config = dict(
    routed_scale=1.0,
    init_std_down=0.0,
    lr=0.00111,
)
Below are experts of layer 2 (counted from 0) of a mixture-of-experts language model. Rows are named gate (a neuron's input weights, with its number), up (a neuron's input weights, with its number), down (a neuron's output weights, with its number) and show model dimensions 0-159. Each number is 50 + 10 x the weight over its row's rms, rounded and kept within 0 to 99.
Before each expert's rows: a language model's description of what the expert responds to; "raises" lists some tokens whose logits its average output raises strongly, later layers aside. This comes from a sample of Wikipedia text that the model never trained on.

# expert 27
It responds to: Word-final endings like es, e, os on nouns such as Routes, complexes, Sinhalese, plus stray byte pieces from non-Latin scripts.
raises: "ged", "side", "Career"
gate0:41 55 44 40 46 45 54 54 41 47 43 55 64 42 42 60 50 60 46 39 32 44 63 81 55 49 47 47 43 47 47 45 51 43 46 58 41 59 53 50 61 44 45 52 45 54 55 29 51 49 39 43 51 50 36 69 23 47 39 51 51 43 56 63 66 54 56 41 53 53 53 54 46 58 52 41 64 51 67 57 52 61 48 43 30 38 55 39 51 37 43 54 79 52 42 65 31 56 52 63 76 52 44 54 34 49 53 71 49 59 51 55 48 49 39 53 64 49 44 41 38 52 49 37 45 37 55 64 37 56 36 46 50 48 28 46 61 46 60 63 50 40 56 50 44 50 55 57 52 36 29 61 49 67 56 47 39 47 52 56
up0:53 46 62 68 55 43 41 49 59 42 56 54 43 53 60 58 67 59 62 68 52 56 51 42 37 69 58 37 54 46 55 45 39 53 53 53 60 46 41 47 36 71 49 57 61 49 30 79 54 51 53 46 51 47 50 51 59 45 76 50 63 57 60 34 44 61 36 61 54 49 44 58 43 44 63 39 44 56 48 61 60 52 45 56 56 43 45 56 37 41 53 57 31 40 51 50 43 42 44 42 38 50 56 55 66 52 50 38 68 49 51 59 65 59 58 42 50 49 49 48 68 59 53 42 44 41 57 45 52 41 43 53 53 38 75 73 39 58 48 41 56 78 34 51 66 51 56 53 43 57 66 40 45 33 67 50 46 68 40 47
down0:56 24 40 44 53 45 36 41 49 55 42 40 46 48 36 38 49 42 40 32 41 37 60 50 54 37 46 57 58 63 51 81 56 52 57 49 41 52 46 51 57 47 39 36 50 58 55 60 55 52 47 57 35 49 44 54 51 43 60 46 57 79 48 48 49 41 51 37 51 49 58 60 39 45 66 64 35 54 50 65 52 45 49 42 52 50 25 49 56 66 59 43 69 57 36 62 63 54 42 51 39 47 54 50 46 35 49 63 43 38 39 60 52 46 48 37 52 58 44 56 40 43 35 40 41 28 61 43 48 46 51 46 45 53 42 48 44 59 52 47 41 47 53 47 50 57 77 50 61 60 57 50 62 59 59 53 56 49 39 52

# expert 51
It responds to: Common English first names like Peter, William, Frank, and semicolons or pipes separating lists of people's names in casts and tables.
raises: " etc", "},", "})"
gate0:46 57 48 52 60 51 64 58 41 61 34 60 56 57 63 63 26 65 40 69 51 49 41 67 43 60 39 55 43 56 29 46 47 50 40 46 44 54 42 48 49 35 54 49 66 47 69 41 43 76 32 48 53 38 57 70 46 37 47 38 51 55 46 55 38 37 49 46 65 54 57 58 51 62 44 41 51 60 68 58 59 41 57 54 49 55 48 59 60 40 48 53 56 45 40 59 42 34 67 36 34 56 23 31 59 46 50 46 47 52 43 54 56 59 43 50 40 49 43 54 50 43 59 42 44 45 61 49 56 58 35 48 48 49 54 76 55 46 55 61 59 46 72 50 60 65 48 49 27 57 67 57 44 56 49 43 51 52 34 55
up0:46 40 38 70 40 54 42 44 68 43 47 50 62 67 65 45 52 50 53 38 50 39 53 67 45 57 46 54 53 57 29 49 28 44 61 45 58 48 49 37 41 52 56 72 61 60 56 51 46 48 30 39 61 57 60 62 45 40 59 43 62 67 60 46 53 49 42 49 47 62 45 54 47 37 40 31 60 40 57 38 57 59 47 50 58 55 39 67 46 30 62 47 51 45 32 81 52 45 52 50 49 44 38 47 66 49 40 36 40 60 43 49 39 51 47 33 48 57 55 64 48 66 63 48 42 56 47 38 41 34 42 46 48 45 42 55 45 46 59 57 46 54 61 54 54 64 46 32 47 71 39 47 42 62 70 70 48 43 33 57
down0:56 38 42 61 51 44 49 60 53 41 51 38 49 62 47 59 47 41 40 51 35 56 56 54 43 59 61 48 48 44 54 72 55 34 54 39 50 56 69 67 50 57 37 60 44 39 45 35 62 52 37 50 43 40 59 56 60 56 53 55 63 48 58 47 63 40 76 59 63 50 55 42 54 55 53 55 37 48 60 42 66 38 47 62 49 57 62 47 54 49 47 49 41 53 51 69 54 39 54 51 51 48 50 56 65 82 49 60 44 66 50 53 32 33 70 31 46 52 58 50 39 48 53 48 39 59 50 52 42 33 54 61 63 58 30 75 60 45 43 58 81 55 60 37 46 55 66 56 49 55 41 52 44 64 45 63 37 58 34 56

# expert 12
It responds to: Standalone or trailing integers from 5 to 19, especially 9, in dates, ordinals, scores and table cells: 9 June, 14th-century, 9–0.
raises: "th", "18", "27", "26", "16", "19"
gate0:42 48 49 53 44 54 37 44 45 49 41 51 52 53 47 49 33 48 38 53 28 29 40 41 55 34 54 46 64 46 34 56 43 57 39 59 42 43 40 49 51 59 47 71 33 54 61 51 51 50 53 55 62 55 51 55 27 53 37 59 63 53 47 44 48 62 37 45 57 60 73 50 43 55 40 54 54 73 45 57 54 43 32 44 46 31 54 25 48 54 38 72 55 63 49 58 52 63 54 43 50 46 71 43 49 30 36 59 53 42 59 45 41 52 39 50 52 51 55 50 39 65 36 66 60 39 38 54 39 77 49 60 36 40 60 32 44 35 52 51 47 39 53 44 54 45 43 41 46 38 35 54 45 47 43 47 56 39 49 38
up0:49 52 44 39 52 36 42 40 48 51 47 57 58 50 55 35 43 41 55 61 58 50 63 54 50 42 52 60 54 35 66 39 65 58 41 50 48 43 52 56 38 36 49 53 34 64 53 77 51 48 53 53 55 53 57 45 49 48 41 67 38 54 57 62 35 38 44 54 52 47 45 46 47 60 53 46 46 42 59 43 52 44 45 74 60 62 54 50 54 57 56 37 58 68 53 49 43 12 48 57 42 36 28 61 62 27 58 37 62 41 62 55 49 46 64 52 51 56 65 44 38 38 49 32 35 45 62 54 55 60 57 44 63 45 34 53 53 50 34 47 46 62 36 50 50 49 26 60 55 32 51 62 40 55 45 47 54 45 52 33
down0:66 48 41 36 47 44 51 48 31 53 18 54 53 52 53 37 42 33 41 34 77 29 57 65 53 46 56 59 37 45 45 49 62 46 57 51 62 53 32 50 66 45 42 45 39 47 49 49 54 49 51 46 64 50 35 67 61 61 54 55 72 70 68 58 41 58 42 58 55 65 49 50 64 37 53 34 60 49 55 53 64 46 63 50 36 48 43 68 44 42 59 51 48 70 59 53 47 57 52 50 62 33 53 54 68 31 62 40 42 49 75 48 28 53 53 55 62 68 35 36 61 55 49 45 49 53 50 52 63 32 43 57 52 47 58 50 49 49 60 56 50 45 40 55 60 57 49 45 63 62 51 62 43 60 50 57 51 47 57 52

# expert 55
It responds to: Dashes between items or dates, and two-digit numbers in dates, scores and tables, such as 15, 17, 18.
raises: "\n", "\n\n", " |", ")\n", ")", "."
gate0:52 64 45 50 72 44 46 59 43 30 58 36 48 41 46 51 41 57 64 54 60 37 52 60 32 49 46 46 50 47 51 54 44 31 42 45 60 60 33 59 39 58 33 53 46 61 58 58 55 43 56 45 58 53 31 57 57 42 48 35 36 53 45 56 62 57 41 41 40 43 41 32 50 47 64 38 28 50 40 79 50 44 43 41 47 36 40 61 48 23 56 81 45 57 44 48 50 41 70 50 51 52 51 38 60 59 52 60 56 52 39 49 41 43 26 56 47 49 48 50 63 53 72 51 47 43 41 55 46 61 48 49 43 58 56 56 36 44 53 47 48 49 54 45 62 50 67 41 39 43 54 51 47 61 45 38 47 54 60 50
up0:60 30 34 50 57 66 49 73 42 35 37 42 50 41 53 52 52 66 49 79 48 41 60 45 57 58 35 48 36 48 32 46 63 59 51 54 36 52 47 38 40 54 45 51 56 36 55 55 64 50 70 54 58 23 53 65 42 47 57 48 59 28 48 60 49 49 51 59 46 50 67 44 49 67 58 41 28 46 40 37 45 40 36 59 43 30 48 54 35 51 62 49 54 63 59 73 48 50 41 52 46 52 63 69 45 45 35 48 41 47 50 53 55 68 52 47 45 40 38 59 46 43 64 51 51 57 42 50 53 49 62 55 54 37 54 58 58 57 48 57 47 44 36 61 48 47 40 71 51 64 46 52 56 65 53 45 51 53 36 36
down0:35 48 38 66 42 33 50 51 50 58 45 53 70 42 68 37 55 43 52 38 59 44 56 50 51 67 47 50 56 55 32 57 75 55 54 49 40 62 44 60 37 59 42 65 63 42 43 61 44 56 51 38 44 41 51 47 48 58 48 49 65 48 42 35 52 60 33 48 38 52 50 55 64 45 43 45 57 57 46 68 56 49 60 56 48 60 50 45 33 39 52 44 65 53 55 48 68 49 54 44 57 52 51 59 55 41 56 53 45 60 39 46 51 41 56 45 52 46 51 51 68 47 60 65 62 40 51 40 43 40 47 52 43 42 46 65 54 38 53 37 38 50 59 52 57 46 52 40 47 61 49 43 62 39 65 69 70 59 56 46

# expert 23
It responds to: Blank spaces and pipes before years or scores in tables, plus word endings like -ame, -se, and words like life, mind, Note.
raises: "stone", "borg", "house", "-General", "brook", "bl"
gate0:60 46 47 51 66 35 57 55 52 50 50 55 47 54 54 41 50 64 48 56 36 45 16 40 67 25 44 58 58 28 48 38 51 56 37 50 50 43 50 50 58 55 44 52 41 43 37 49 49 65 50 36 49 48 56 40 43 32 30 35 39 54 49 52 72 39 59 43 58 61 61 53 49 53 56 52 48 51 54 49 34 57 55 68 36 39 43 56 36 37 54 38 67 50 49 59 53 47 43 58 47 70 53 39 59 36 57 68 64 59 51 77 60 44 38 38 60 38 48 67 63 30 43 66 59 55 40 56 46 31 60 61 52 49 65 49 57 62 62 67 33 37 68 41 45 76 50 50 43 50 36 53 49 37 41 57 47 53 59 48
up0:43 53 37 47 34 46 60 53 52 65 46 40 30 62 40 57 45 56 47 49 56 41 45 71 32 73 38 60 47 74 61 62 46 45 34 51 39 59 46 49 61 47 49 59 53 54 67 48 54 59 36 62 53 43 40 53 53 49 66 42 57 40 46 47 42 54 54 33 64 54 44 40 29 62 53 42 54 65 55 59 64 53 62 38 41 46 62 34 58 54 67 36 50 54 38 42 44 48 67 54 52 41 47 68 48 48 51 48 48 51 45 37 46 64 62 57 58 73 51 45 51 76 55 48 53 46 53 43 68 60 50 43 33 44 46 44 35 54 49 47 48 41 38 47 48 54 54 65 54 42 54 65 59 44 60 40 57 31 58 66
down0:55 34 59 47 59 35 61 62 51 68 51 60 43 67 70 42 58 25 44 42 57 55 50 37 57 45 57 44 76 62 46 69 53 45 37 65 44 62 48 42 62 40 69 59 46 49 43 51 69 53 55 57 42 46 59 57 53 47 59 53 34 45 67 40 63 47 45 60 34 51 49 51 40 55 52 37 23 52 48 48 61 51 44 49 37 59 42 56 53 28 51 42 42 53 60 57 46 68 57 66 44 50 33 48 48 52 36 44 62 47 39 58 54 52 47 51 44 60 47 45 66 48 45 62 55 52 52 50 57 66 62 37 72 49 52 40 42 48 53 53 64 36 32 47 55 33 51 50 47 38 57 43 53 40 44 35 49 66 52 44